Weights of a small mixture-of-experts language model, trained from scratch on English Wikipedia: width 384, a shared expert of 64 neurons.
Below are experts of layer 5 (counted from 0) of a mixture-of-experts language model. Rows are named gate (a neuron's input weights, with its number), up (a neuron's input weights, with its number), down (a neuron's output weights, with its number) and show model dimensions 128-191. Each number is 200 + 20 x the weight over its row's rms, rounded and kept within 0 to 999.
Before each expert's rows: a language model's description of what the expert responds to. This comes from a sample of Wikipedia text that the model never trained on.

# expert 25
It responds to: Tokens right after pipes, dashes or line starts in sports tables and references, such as win–loss scores and surname endings like -ski, -ić.
gate0,168,167,209,192,185,202,206,209,157,184,173,220,200,222,232,206,207,207,221,203,214,219,183,183,171,179,201,200,152,198,194,226,210,233,183,223,241,186,235,222,193,203,235,208,197,223,201,186,240,221,215,223,196,215,199,215,239,226,200,192,170,183,184,216
up0,245,222,180,199,209,201,203,216,227,232,219,197,202,194,177,180,165,186,193,206,205,177,224,199,219,215,196,194,262,201,206,158,187,172,217,193,166,217,175,176,203,201,166,202,204,177,202,203,176,180,186,175,201,212,202,189,174,181,198,201,239,207,220,191
down0,226,187,210,232,210,204,159,243,238,184,192,190,233,193,168,221,193,199,174,225,233,167,251,184,252,161,209,209,198,189,190,228,170,199,223,222,193,192,186,236,171,210,211,183,220,194,189,185,211,217,187,185,188,218,202,220,201,194,226,182,209,198,194,206
gate1,192,178,200,157,189,216,207,170,164,196,209,231,205,196,187,214,209,173,222,200,159,220,182,193,234,204,191,214,235,193,210,148,181,184,208,246,175,202,201,210,216,208,170,194,217,174,203,192,207,178,206,193,209,209,201,214,203,200,240,161,183,181,176,219
up1,181,172,197,201,196,225,188,225,195,175,192,215,213,183,183,201,202,184,210,175,178,167,178,160,212,234,210,227,243,188,220,197,163,210,214,233,164,225,223,191,199,205,206,184,173,172,220,211,183,182,196,190,220,198,205,169,178,156,208,187,205,193,193,210
down1,177,214,200,172,204,207,176,197,203,214,229,205,208,198,221,171,196,212,175,211,177,198,180,189,194,168,222,193,205,198,253,177,204,232,204,217,155,204,173,202,192,209,175,195,229,201,223,198,180,230,204,199,178,184,220,233,188,213,183,204,204,183,190,196
gate2,203,207,162,220,182,220,183,206,217,188,180,185,194,215,194,184,215,197,218,207,199,221,192,176,245,183,212,210,216,206,197,213,230,235,222,218,213,167,225,224,176,247,184,195,182,185,165,200,199,216,218,185,232,237,202,194,224,213,190,184,245,230,221,181
up2,170,185,174,203,204,225,185,223,202,191,201,194,179,202,179,192,197,224,210,210,199,182,187,177,254,179,218,189,233,205,206,201,212,206,226,230,181,183,227,250,222,239,151,189,186,170,171,208,208,216,220,177,207,209,191,198,207,206,190,182,190,210,218,196
down2,199,194,199,177,218,180,216,212,217,215,195,197,191,193,195,214,182,224,145,186,197,205,186,197,179,210,214,185,218,207,196,197,190,194,199,207,206,207,212,205,219,180,165,183,226,161,200,227,207,221,194,224,189,205,167,204,183,156,212,200,196,195,155,221
gate3,188,157,207,192,208,195,205,210,178,204,204,172,205,199,224,226,187,208,199,161,190,211,199,186,222,212,202,215,173,199,218,170,203,173,211,194,202,207,200,185,175,185,209,186,195,197,198,195,211,163,193,206,187,203,210,177,195,221,183,221,179,172,204,184
up3,214,222,187,216,206,226,190,188,226,198,196,234,204,201,163,191,218,217,208,241,214,208,207,217,202,189,174,187,234,205,195,225,197,240,201,219,195,198,216,236,242,224,208,217,196,193,219,206,201,215,212,200,203,198,175,206,196,189,208,185,223,217,229,213
down3,175,187,176,205,200,193,201,229,174,225,192,220,208,174,195,199,232,226,234,204,201,205,170,194,201,175,176,196,200,181,211,217,192,209,181,168,234,194,159,190,178,168,197,213,202,186,206,195,198,227,202,166,235,215,195,208,241,171,198,190,176,212,183,199
gate4,198,151,213,217,199,174,159,236,189,173,212,181,204,207,226,222,164,195,201,231,196,214,177,195,192,192,214,223,206,196,189,190,212,216,206,220,205,210,180,196,164,217,202,206,224,209,166,200,230,177,214,216,174,202,205,165,215,208,147,176,196,177,193,228
up4,220,152,209,197,195,157,162,243,209,190,198,185,228,195,213,220,172,185,187,265,181,205,191,200,180,189,206,216,213,203,193,187,228,231,204,226,209,190,182,193,185,227,201,204,236,241,196,189,234,187,211,193,178,199,203,172,212,194,157,178,193,192,181,219
down4,178,176,181,211,239,206,190,184,230,202,204,186,221,217,210,159,215,173,223,225,207,173,214,201,188,208,193,201,182,207,207,207,200,195,189,196,229,206,203,235,225,162,199,193,174,216,200,178,210,177,191,247,218,178,224,206,164,226,166,204,219,170,194,165
gate5,163,215,181,195,190,199,218,244,200,211,151,200,195,183,196,213,220,186,175,196,207,199,205,184,169,200,199,230,201,180,209,188,140,223,225,232,167,199,207,187,201,240,234,219,208,175,165,156,217,161,220,167,200,175,207,189,167,218,221,208,203,217,198,226
up5,217,171,234,190,195,208,196,144,190,192,212,195,209,209,207,211,183,202,226,220,186,203,244,188,221,208,175,191,220,216,206,195,256,174,193,194,210,206,195,237,179,180,210,178,218,230,240,235,214,240,154,220,201,232,167,195,203,187,187,205,207,190,207,195
down5,230,187,205,225,212,165,199,192,192,222,222,216,183,222,180,180,169,211,178,167,189,189,201,190,207,233,229,182,208,225,193,168,192,204,201,187,205,171,191,210,189,204,197,178,254,179,203,190,230,183,187,214,161,173,218,195,164,202,160,168,212,169,223,174
gate6,239,204,207,201,180,202,184,182,183,200,198,185,208,176,206,218,198,167,208,202,188,190,159,196,201,213,183,208,219,201,190,189,213,206,206,214,216,193,176,230,184,185,234,196,188,174,160,161,201,210,181,206,166,151,193,223,208,151,177,166,203,199,182,200
up6,210,210,220,222,206,205,196,208,201,180,225,202,240,197,189,201,201,147,232,212,218,211,188,200,212,202,200,207,216,178,204,188,244,225,235,221,191,185,186,218,204,204,205,185,180,191,160,188,221,222,187,190,165,142,186,198,188,191,184,185,177,184,170,203
down6,227,186,234,251,195,177,207,209,215,202,219,185,198,224,186,237,215,151,210,184,164,205,191,183,159,183,193,185,190,216,192,218,238,177,164,166,209,169,202,236,204,196,188,175,207,194,189,180,176,199,211,215,224,215,214,193,156,191,176,225,190,168,193,190
gate7,206,190,212,174,206,221,236,198,200,213,199,155,176,204,200,174,202,201,193,208,251,201,169,210,188,195,178,214,192,207,201,196,192,237,213,246,210,209,213,218,216,203,199,189,215,175,201,170,185,215,170,183,151,230,203,199,193,252,210,173,184,204,187,191
up7,189,207,195,197,213,182,175,168,171,206,211,208,237,215,213,214,208,203,201,198,197,168,215,209,176,211,211,203,213,189,215,203,181,149,211,173,189,167,211,176,167,184,214,205,176,217,189,214,213,202,209,202,204,174,161,184,206,160,182,209,203,206,189,209
down7,199,210,219,220,191,213,193,205,200,208,234,184,212,183,222,170,209,208,228,223,192,199,211,215,176,170,215,203,211,176,222,191,188,205,216,203,181,201,182,212,236,224,211,205,204,170,206,217,232,206,188,171,213,190,191,190,155,233,184,184,190,189,209,185
gate8,238,177,208,175,208,181,172,250,179,172,184,186,157,180,211,197,201,167,214,183,174,187,161,192,198,218,157,208,204,200,178,195,176,211,223,200,178,178,229,193,204,186,213,195,187,222,240,189,210,241,209,177,200,209,187,191,177,217,192,212,206,184,165,246
up8,166,192,202,193,218,195,213,166,212,214,198,233,222,201,212,188,205,233,197,209,196,212,204,186,194,211,237,194,196,170,188,225,235,190,212,218,180,242,196,207,192,210,178,211,214,188,163,183,196,173,214,210,189,186,189,210,211,170,170,205,195,202,216,164
down8,202,232,167,193,203,181,241,168,193,171,207,220,218,242,191,204,220,226,164,203,170,223,233,207,206,184,216,213,193,177,196,193,206,202,209,240,181,234,214,190,171,208,189,182,233,201,205,186,247,202,195,187,154,223,202,199,207,188,184,213,187,222,201,177
gate9,201,214,178,215,216,189,189,205,184,220,194,160,207,221,199,193,217,205,206,237,170,209,170,207,218,198,201,185,208,196,182,192,198,193,202,174,219,180,219,185,205,204,228,220,243,201,198,218,192,192,245,179,187,212,165,216,200,197,194,230,180,158,201,210
up9,218,179,204,177,184,201,193,180,186,210,202,219,213,188,226,223,194,214,218,181,218,212,208,174,201,165,216,223,192,201,200,230,192,235,187,221,146,173,198,254,200,198,187,187,188,203,197,212,172,211,183,214,238,172,225,203,217,217,203,185,213,239,225,210
down9,214,208,203,167,227,214,171,192,210,201,201,234,162,178,183,191,216,206,162,153,177,193,228,142,253,167,185,186,207,192,210,187,195,205,219,191,199,213,203,205,193,186,209,203,221,181,190,177,180,212,235,169,193,148,157,202,183,202,191,250,185,196,207,222
gate10,196,202,249,226,195,219,214,197,206,195,218,203,225,163,200,230,212,188,185,174,209,188,200,161,185,169,205,175,195,185,197,204,200,176,214,222,230,213,211,223,188,203,219,168,241,231,213,173,225,183,207,171,178,179,217,193,188,196,168,197,231,188,197,233
up10,221,215,242,215,190,202,229,198,227,239,210,201,199,151,200,239,185,197,225,201,204,211,193,154,208,176,174,191,224,208,197,176,184,195,225,197,193,183,226,213,210,232,201,187,224,211,201,163,214,196,198,187,193,209,207,208,169,175,185,176,210,200,189,219
down10,201,218,203,185,196,238,169,199,200,161,196,202,207,170,201,176,212,176,208,207,211,141,183,207,180,190,203,205,220,218,175,185,204,187,205,210,222,181,212,234,216,181,202,183,198,215,186,197,207,121,237,224,189,217,219,215,212,187,200,222,211,146,197,183
gate11,210,235,209,196,177,199,197,203,198,192,205,227,200,171,198,200,226,186,175,241,218,176,186,183,226,181,161,192,213,210,208,228,190,215,208,197,191,203,218,197,161,188,233,212,205,184,186,190,199,206,221,206,203,227,176,208,183,188,190,182,194,208,239,193
up11,211,201,166,252,207,182,125,212,207,176,197,221,193,183,194,237,213,185,199,199,201,159,190,173,183,179,198,180,180,210,213,177,172,194,208,211,192,195,215,206,198,210,229,197,195,185,185,194,176,184,185,210,204,188,173,196,218,202,183,190,192,217,195,219
down11,220,248,230,165,193,208,177,213,193,209,170,209,197,222,173,222,202,210,195,175,172,169,210,201,165,198,215,182,217,202,168,187,231,188,190,164,171,193,195,197,211,202,208,164,208,194,166,186,189,205,185,179,186,186,185,237,193,223,185,216,180,214,215,227
gate12,237,195,199,198,207,228,192,185,210,223,218,205,239,213,224,189,217,204,195,203,186,214,194,211,184,181,191,215,192,248,175,221,200,198,201,197,243,199,243,191,233,196,208,192,225,174,219,230,201,174,170,186,168,177,236,189,172,202,201,232,194,183,193,229
up12,228,213,175,196,220,228,222,180,205,213,202,215,217,200,212,208,209,202,199,217,181,217,206,193,183,191,206,233,192,250,179,232,213,220,197,202,245,196,226,187,228,210,202,197,220,169,214,216,201,169,183,211,169,192,220,190,187,190,210,217,193,200,207,225
down12,221,190,203,211,194,191,200,191,224,232,226,194,189,189,233,204,194,207,211,194,177,173,173,172,201,213,220,201,198,219,194,216,228,220,193,192,226,196,190,216,210,205,202,183,206,229,188,196,228,206,202,238,180,197,226,196,178,207,226,219,209,191,192,165
gate13,194,178,236,216,206,202,195,206,204,204,215,236,189,184,249,225,208,217,173,238,216,229,167,219,220,175,199,211,243,216,202,232,206,192,209,196,201,211,229,217,216,202,189,166,194,196,169,170,249,201,209,233,227,234,203,185,212,197,198,213,178,213,208,197
up13,223,208,223,235,206,192,205,241,218,229,228,229,195,175,254,187,193,175,175,224,214,221,185,164,188,171,237,197,225,234,199,241,206,236,227,211,189,187,219,215,214,213,197,201,202,182,179,213,240,220,213,218,198,204,183,174,227,199,210,205,217,190,220,169
down13,221,203,231,213,185,199,182,211,209,243,235,203,194,197,178,199,154,187,191,204,237,222,207,166,193,203,199,185,218,186,241,166,170,180,203,207,192,193,210,187,205,221,190,162,170,200,221,223,162,208,175,222,180,227,179,194,165,212,154,186,205,194,202,206
gate14,206,189,194,182,221,192,209,219,204,156,213,148,239,200,210,186,192,172,190,231,231,217,169,215,215,179,191,223,216,234,212,208,201,232,220,206,205,207,187,174,212,180,209,182,202,216,220,189,218,196,158,191,158,173,166,215,206,176,173,203,192,179,184,192
up14,221,217,213,246,201,233,167,208,190,206,182,219,214,227,172,187,200,232,189,190,177,184,213,201,203,228,211,186,170,237,182,192,226,185,215,193,190,207,214,200,210,244,193,207,223,197,199,209,187,201,251,200,207,204,211,210,200,218,211,193,235,199,202,198
down14,190,231,207,211,240,196,189,167,189,208,190,180,161,201,182,188,201,213,182,192,195,175,195,179,235,227,180,206,210,201,237,187,206,155,221,178,196,209,205,168,178,245,178,165,172,178,193,213,209,201,205,173,210,208,200,183,216,185,173,215,177,209,212,205
gate15,190,167,237,220,170,207,169,156,212,202,185,225,170,168,200,196,216,212,209,201,194,249,191,166,224,216,193,203,258,223,257,221,202,241,166,194,206,174,214,188,166,210,204,182,186,195,195,198,198,214,207,180,233,206,214,172,178,166,190,182,180,176,222,220
up15,214,208,189,217,217,199,208,213,193,219,194,201,208,174,212,189,173,187,193,177,221,171,215,189,171,214,223,228,165,175,167,222,181,208,185,226,185,210,223,234,199,201,228,206,202,211,206,187,188,215,161,208,197,160,208,207,212,224,169,203,198,242,183,183
down15,186,177,187,165,206,203,224,196,216,235,200,194,197,180,204,174,215,191,164,198,185,203,186,194,190,198,199,252,183,218,206,193,230,181,204,188,157,207,209,232,192,169,202,183,178,203,228,221,209,191,206,201,195,161,189,192,191,194,202,180,197,204,226,178
gate16,196,183,202,167,204,210,234,251,163,186,184,193,190,193,184,214,212,240,188,184,232,164,191,207,217,235,205,218,216,216,193,196,163,212,174,225,171,217,220,214,208,183,193,192,221,199,212,200,223,203,185,217,211,183,208,171,160,220,200,192,178,236,205,217
up16,195,176,198,175,202,208,224,248,186,197,188,177,191,188,171,214,200,223,193,191,228,172,188,202,216,240,203,218,217,220,195,198,164,202,172,226,180,228,208,197,207,179,191,171,213,193,204,209,225,212,193,215,214,190,208,163,176,208,199,205,173,221,193,222
down16,181,181,170,195,206,220,207,208,209,210,206,194,193,201,223,172,244,189,185,229,172,205,260,230,197,191,166,184,143,199,171,231,205,179,190,206,190,222,188,217,220,191,223,212,183,224,195,217,249,205,227,167,240,221,182,188,192,167,198,187,211,203,202,190
gate17,217,211,191,196,195,184,193,175,208,175,211,170,217,203,222,209,218,219,243,175,182,198,201,194,207,212,165,198,204,208,172,174,196,188,217,212,211,183,219,209,221,194,193,161,199,193,198,182,192,229,195,187,200,201,211,227,229,226,227,192,181,165,180,194
up17,175,174,210,198,222,208,193,216,199,204,215,219,184,223,198,168,203,175,164,235,206,176,199,217,185,170,228,196,181,178,221,212,223,203,187,190,178,213,190,166,171,187,195,224,199,215,208,236,222,210,194,187,204,196,207,197,191,186,163,220,246,220,197,208
down17,195,192,242,188,193,192,214,174,185,166,192,218,219,174,223,226,199,188,234,213,209,221,177,195,188,204,176,235,190,179,232,189,186,230,215,207,199,175,176,193,195,198,201,210,166,196,212,200,230,212,220,244,231,213,197,190,196,219,225,205,239,165,221,213
gate18,170,205,218,182,206,225,166,176,214,184,187,179,185,201,170,196,230,210,214,193,214,180,191,226,204,211,192,177,170,218,216,208,151,239,158,196,169,196,194,195,202,222,213,186,179,173,192,201,189,163,175,183,182,206,208,185,213,199,173,181,191,192,244,166
up18,176,217,212,163,192,218,176,188,226,192,183,196,201,194,179,214,212,190,226,166,206,208,162,213,208,206,186,180,195,215,216,215,155,235,165,185,172,213,181,176,175,215,221,186,196,182,194,199,185,147,164,201,160,206,198,198,208,182,186,201,178,197,217,201
down18,200,196,185,196,199,165,207,211,214,215,215,235,163,191,198,222,178,190,191,162,150,180,141,205,219,201,219,171,176,197,179,195,163,194,181,186,191,168,228,184,165,195,229,174,198,200,177,228,211,172,202,196,193,226,192,185,214,212,231,230,219,221,205,226
gate19,219,208,186,203,160,187,203,218,233,195,214,213,208,215,180,213,197,209,219,197,225,216,198,201,198,196,200,199,186,199,195,183,156,171,202,188,189,186,206,165,196,258,224,189,223,192,163,163,170,188,224,197,192,210,202,168,190,217,179,198,218,219,222,189
up19,220,171,191,189,180,210,212,221,212,206,234,221,173,205,174,203,231,218,224,186,238,222,187,203,188,225,173,196,213,184,221,183,168,195,223,157,187,193,193,180,196,222,222,211,194,204,204,167,188,207,211,221,219,198,187,166,231,188,172,177,206,204,224,196
down19,193,210,193,222,199,221,209,192,207,233,198,216,192,167,196,187,183,218,223,191,248,186,240,198,211,243,246,241,195,230,193,197,157,216,179,172,216,196,194,241,187,194,179,199,196,211,187,229,228,223,220,206,163,218,197,171,211,225,224,168,192,186,201,210
gate20,193,178,214,183,176,204,173,200,214,211,195,187,192,185,223,210,206,158,207,164,201,187,177,169,231,194,166,243,170,192,189,193,195,208,185,182,186,196,202,197,195,147,197,147,198,197,220,200,196,212,198,202,217,200,190,190,155,214,180,235,179,188,234,181
up20,218,223,167,200,216,218,235,207,200,177,197,193,189,231,188,192,214,230,204,247,191,202,221,203,188,202,208,173,256,195,193,207,202,199,207,208,217,221,191,221,225,249,196,233,195,223,209,208,207,198,210,196,174,208,194,188,230,178,204,173,241,222,179,195
down20,210,194,233,173,199,203,200,216,223,176,216,189,173,181,206,169,214,209,231,221,213,197,195,206,185,174,194,186,160,194,244,208,215,209,209,202,197,216,211,196,203,201,181,210,196,205,219,214,213,212,203,180,213,197,196,234,187,219,182,164,193,206,216,179
gate21,173,207,163,215,205,191,186,209,208,210,170,192,205,206,200,216,234,182,149,194,219,194,222,226,220,215,211,204,178,241,173,209,174,192,212,180,227,215,191,194,254,219,197,200,212,224,186,185,196,191,219,184,191,206,227,232,212,223,165,216,204,204,200,183
up21,171,206,145,221,184,201,186,189,216,202,185,181,198,197,195,211,241,191,149,202,200,177,204,189,210,203,221,210,179,228,179,209,147,191,218,182,234,209,194,209,255,199,177,185,215,220,184,200,221,193,236,189,204,201,227,198,192,230,167,196,221,203,173,178
down21,167,185,233,189,188,163,182,164,193,206,196,190,204,197,179,204,222,206,197,197,226,167,191,164,179,219,198,150,199,193,190,213,173,197,197,186,186,189,235,207,234,187,169,188,234,188,188,215,183,191,250,207,214,200,226,187,178,205,164,212,223,232,176,225
gate22,216,199,201,191,177,210,189,207,181,177,189,190,188,236,203,239,200,206,235,183,194,219,178,173,209,174,206,191,211,200,211,204,176,217,236,213,206,186,185,190,200,200,191,171,196,203,218,203,201,208,226,194,184,169,172,182,197,209,192,197,210,166,183,184
up22,185,218,195,212,227,186,208,200,212,224,209,199,209,167,204,170,207,178,166,203,214,173,222,229,187,224,192,208,192,197,177,201,239,164,171,213,188,217,213,204,192,192,207,214,197,208,182,196,208,184,183,211,218,226,209,216,192,200,208,193,196,225,212,200
down22,176,208,196,193,173,216,183,208,175,192,187,224,210,223,203,199,195,174,173,161,189,203,218,196,189,178,222,194,194,204,206,176,190,182,191,244,191,238,151,208,201,181,179,197,184,223,211,222,211,215,226,213,196,225,201,227,207,214,224,178,214,188,206,219
gate23,201,220,164,211,202,197,210,229,197,176,188,203,181,218,217,197,233,196,190,164,190,199,197,190,182,183,201,209,234,227,214,197,174,177,182,196,228,211,268,186,194,230,185,209,198,203,206,191,221,210,191,204,203,208,190,206,195,183,167,169,208,202,165,203
up23,257,202,210,188,173,177,199,170,197,214,196,212,197,183,190,178,174,203,196,212,221,198,228,176,164,217,184,236,163,172,191,178,205,213,194,198,192,188,174,192,210,175,158,193,192,212,204,216,175,235,171,187,203,207,212,170,210,221,211,225,215,211,226,209
down23,222,176,190,164,164,200,183,191,209,210,188,156,184,209,196,219,178,194,229,210,167,227,217,187,229,212,175,201,203,223,216,188,175,181,211,178,202,191,199,201,197,219,194,165,174,232,218,197,240,181,211,204,200,190,204,170,198,187,226,189,186,198,211,194
gate24,189,178,230,245,152,172,227,212,222,192,230,167,252,186,193,209,214,208,215,180,195,234,189,202,209,214,200,252,184,213,209,186,218,208,225,207,201,218,193,212,205,131,180,188,221,222,196,204,227,190,212,209,194,207,201,196,189,186,174,202,206,180,187,186
up24,181,171,230,247,180,170,215,214,218,201,221,171,239,185,198,213,216,197,218,206,191,231,178,185,201,201,207,234,190,217,228,160,223,206,246,205,195,229,178,231,223,139,188,183,210,213,192,189,234,190,224,203,196,189,197,187,192,187,187,197,186,181,170,189
down24,232,221,204,228,170,186,185,206,186,199,210,196,232,185,182,208,195,205,198,190,213,150,195,151,180,197,184,243,218,193,179,189,198,170,225,208,206,205,177,159,212,187,196,213,170,215,222,184,190,207,236,187,227,212,166,180,216,143,235,175,218,178,206,202
gate25,217,198,222,211,202,213,189,232,190,184,210,207,250,180,220,209,159,186,210,172,197,200,172,185,185,201,167,194,175,220,184,203,175,210,198,165,183,202,212,195,230,203,166,178,199,234,210,188,197,195,188,242,206,191,228,205,203,233,162,220,215,198,223,184
up25,226,204,224,181,221,193,216,230,207,182,198,225,224,194,198,207,154,192,203,181,193,210,164,173,180,211,170,207,181,230,203,217,197,188,182,168,181,223,211,210,202,200,188,205,200,211,229,204,212,180,194,248,181,178,202,225,170,203,181,215,181,189,211,187
down25,228,194,211,213,220,207,192,176,239,215,190,239,218,216,210,190,167,219,199,168,180,235,207,206,199,197,199,206,176,200,199,215,188,189,222,230,173,207,196,231,195,190,178,212,214,162,186,191,216,221,190,191,201,168,246,233,238,208,207,188,203,199,190,214
gate26,174,209,182,184,200,191,191,168,194,205,219,203,222,214,210,172,220,165,192,219,163,218,197,189,199,214,208,173,163,161,183,227,197,233,192,210,223,186,198,187,196,200,207,232,199,213,189,181,223,171,172,207,200,212,214,189,165,237,203,216,169,220,192,198
up26,216,196,193,219,198,214,199,227,192,190,201,184,191,178,189,209,201,234,193,172,228,171,197,220,183,182,194,233,228,260,193,196,211,160,210,191,172,222,207,202,193,198,205,156,209,177,215,215,197,240,209,174,212,198,185,207,234,151,206,183,242,198,192,195
down26,232,196,213,210,165,205,201,186,206,205,206,160,205,205,214,186,195,206,187,199,193,199,235,226,222,212,186,187,195,248,200,193,203,180,197,215,194,173,173,201,199,196,176,208,195,223,229,185,227,192,173,226,204,225,219,231,221,215,193,178,174,164,215,175
gate27,166,205,175,205,199,209,219,209,210,181,222,214,185,194,203,181,188,195,220,209,217,204,187,198,215,175,182,190,180,198,207,185,192,188,216,178,189,219,190,253,159,170,222,152,179,235,201,167,220,173,191,216,204,174,179,187,171,196,205,169,207,200,217,196
up27,170,193,179,209,221,211,215,212,205,182,212,197,201,199,196,178,184,184,233,214,222,191,191,197,229,148,179,196,178,219,206,194,202,181,190,179,171,204,194,247,176,182,221,130,175,236,176,168,223,183,193,233,210,181,190,166,186,212,211,171,202,203,214,189
down27,193,211,243,188,167,211,192,228,218,212,216,172,199,164,201,229,209,204,183,158,198,205,242,174,204,205,194,172,172,219,185,209,189,192,193,130,220,208,189,195,190,208,199,146,192,202,203,191,194,213,217,205,200,205,211,181,178,200,171,196,200,211,228,220
gate28,191,185,186,160,190,207,165,206,213,174,171,164,199,189,177,244,196,217,243,184,202,174,229,213,195,169,182,237,203,211,215,210,199,160,169,209,210,195,187,184,203,172,188,184,193,202,178,164,152,204,219,185,178,184,235,204,230,186,168,219,218,171,220,222
up28,200,184,178,239,209,207,211,194,187,232,188,217,205,211,208,197,209,176,176,214,186,234,180,196,200,216,249,200,212,207,211,229,189,227,211,199,172,183,213,185,193,215,203,186,201,184,180,230,222,233,181,206,241,201,193,220,180,191,178,182,190,213,181,178
down28,215,201,229,224,203,182,216,206,174,220,173,191,185,213,220,173,173,201,222,239,204,187,226,241,202,235,187,180,211,218,234,175,175,240,207,213,190,203,224,211,233,190,226,200,163,232,205,159,216,186,182,175,214,235,212,156,210,195,231,200,191,191,195,195
gate29,211,204,174,223,198,186,219,206,211,182,138,178,233,202,173,186,222,189,212,218,211,202,204,228,199,217,203,176,199,237,198,166,181,188,213,159,175,217,214,193,216,206,168,192,216,175,175,203,196,192,182,196,229,179,214,194,161,254,153,222,204,195,219,166
up29,207,199,207,212,206,213,160,178,170,190,227,191,175,237,228,221,196,190,196,192,178,201,218,170,204,194,207,208,185,154,216,241,223,206,159,227,203,192,210,222,153,212,201,220,193,189,195,221,175,227,227,228,157,209,196,206,207,150,218,195,192,206,199,232
down29,225,175,192,172,222,216,187,233,219,188,169,208,218,207,162,242,186,203,185,184,198,171,206,173,222,215,181,177,200,158,191,182,171,174,181,220,219,198,205,176,184,198,215,220,193,203,219,204,214,219,215,215,237,172,208,206,196,176,198,198,197,208,196,181
gate30,177,212,180,189,182,238,196,192,204,155,189,186,227,223,194,198,194,200,199,203,161,221,186,220,201,205,168,196,209,215,214,218,211,175,208,212,240,220,195,204,216,180,199,205,192,192,189,167,210,205,217,159,190,196,206,208,190,163,216,179,177,174,209,203
up30,203,169,198,197,206,208,172,246,205,200,205,219,189,185,207,181,199,182,221,207,216,202,206,185,163,227,174,178,160,182,194,225,220,180,190,187,178,187,237,193,186,184,180,209,209,170,195,218,196,189,187,183,223,191,211,166,216,217,209,210,179,208,173,205
down30,221,202,180,184,213,197,211,193,204,207,224,209,222,173,202,241,230,201,176,180,189,172,182,194,214,206,204,193,212,189,183,228,201,206,167,195,204,197,199,196,198,204,187,196,177,191,168,195,191,214,190,209,231,179,183,204,216,227,169,223,214,205,205,233
gate31,202,180,219,189,200,164,234,183,206,236,191,189,207,229,195,185,204,237,197,208,194,222,205,195,216,190,214,178,182,186,225,191,171,206,184,182,203,201,222,220,188,199,217,179,201,196,197,196,207,217,179,190,171,171,201,171,172,232,206,207,213,207,194,183
up31,230,185,236,187,208,163,216,188,213,227,179,188,193,227,193,189,214,228,202,167,179,224,223,205,223,196,206,184,196,203,198,162,204,210,180,210,208,167,208,223,170,184,173,182,197,209,178,224,203,231,193,211,176,192,189,210,182,204,231,204,194,177,202,167
down31,205,248,165,209,194,208,218,221,197,227,179,210,235,209,186,229,191,193,166,185,169,223,206,234,216,173,193,201,217,210,197,212,192,218,180,213,176,175,176,259,167,186,202,238,236,214,196,194,164,165,187,168,194,214,186,198,193,167,204,188,186,197,183,168
gate32,218,214,232,185,214,201,211,187,181,187,207,215,195,202,222,221,205,176,212,178,186,227,179,210,197,199,174,208,215,165,204,184,199,231,182,233,182,235,185,174,211,207,199,206,203,180,176,167,188,179,219,204,195,202,228,219,248,219,216,210,189,199,199,166
up32,221,197,218,196,190,229,232,197,191,219,228,228,194,214,223,202,179,166,195,144,214,200,199,206,170,218,202,233,211,180,208,188,188,213,176,223,171,246,206,156,209,233,234,204,192,178,196,177,202,187,196,216,205,219,217,205,219,191,225,202,191,212,203,200
down32,177,191,182,204,211,202,187,231,228,244,204,208,211,211,200,175,205,198,201,220,217,184,180,237,177,192,228,178,236,234,177,196,188,213,162,217,167,239,212,164,193,196,218,217,226,185,206,177,227,189,215,167,199,192,180,198,204,218,223,189,205,169,226,208
gate33,184,227,220,176,193,177,210,223,197,208,222,191,201,200,196,209,198,232,195,243,182,195,200,185,178,198,178,197,185,203,239,236,193,184,221,204,237,199,208,198,209,179,227,215,204,173,174,180,198,188,192,199,196,218,177,197,200,223,169,183,187,212,221,243
up33,204,205,210,184,173,180,246,222,212,225,196,196,214,210,202,183,196,248,202,208,192,193,191,157,170,210,190,213,204,185,216,211,189,188,212,182,198,193,206,220,231,170,211,268,209,180,176,195,162,192,202,174,176,213,198,196,215,204,201,235,211,198,210,228
down33,159,219,173,207,228,215,171,180,192,210,192,208,180,181,231,207,190,160,198,193,206,194,202,170,208,193,203,217,198,203,200,214,158,184,213,201,219,180,217,187,186,155,196,183,160,183,193,196,225,179,216,191,208,192,238,235,170,201,218,190,207,195,214,205
gate34,195,190,199,192,206,197,191,197,217,158,209,157,213,209,180,208,192,214,198,222,162,219,192,172,183,204,196,237,213,227,190,185,206,179,230,194,219,184,213,211,180,210,198,195,210,171,225,199,198,217,218,221,156,175,206,205,151,188,203,238,251,220,218,218
up34,215,200,226,186,207,177,207,186,187,182,183,179,207,181,161,197,175,234,190,196,180,213,198,209,199,166,207,215,222,198,149,175,167,201,192,200,228,198,208,181,196,221,189,205,189,224,192,178,216,225,184,219,182,190,206,204,203,218,194,194,227,192,203,215
down34,234,216,194,175,206,204,228,201,199,217,246,195,224,239,173,208,198,210,185,190,182,219,179,186,196,214,221,195,202,182,191,198,208,195,209,211,208,186,228,196,192,218,209,194,190,183,206,213,176,223,182,211,201,204,234,224,203,195,203,205,233,216,191,230
gate35,199,211,193,201,207,198,227,215,198,198,182,217,194,232,176,238,167,185,230,207,198,214,199,198,218,189,213,234,231,227,216,195,213,224,204,199,237,229,200,177,217,166,252,219,233,169,217,185,200,190,174,200,191,211,186,184,211,216,216,189,156,215,239,241
up35,201,188,216,191,167,211,199,185,180,187,221,187,163,212,216,172,252,191,199,216,201,194,195,199,209,196,184,182,195,204,151,196,176,196,179,207,152,179,181,197,176,194,165,188,184,202,214,213,190,193,222,210,223,185,192,220,183,190,193,195,211,180,204,149
down35,174,187,215,213,191,207,173,203,199,202,196,195,193,194,175,156,214,182,213,184,228,209,166,169,189,204,175,215,193,191,189,231,206,202,168,195,196,180,218,218,207,219,177,184,196,240,177,251,199,193,217,250,176,218,203,192,168,191,180,173,214,205,207,224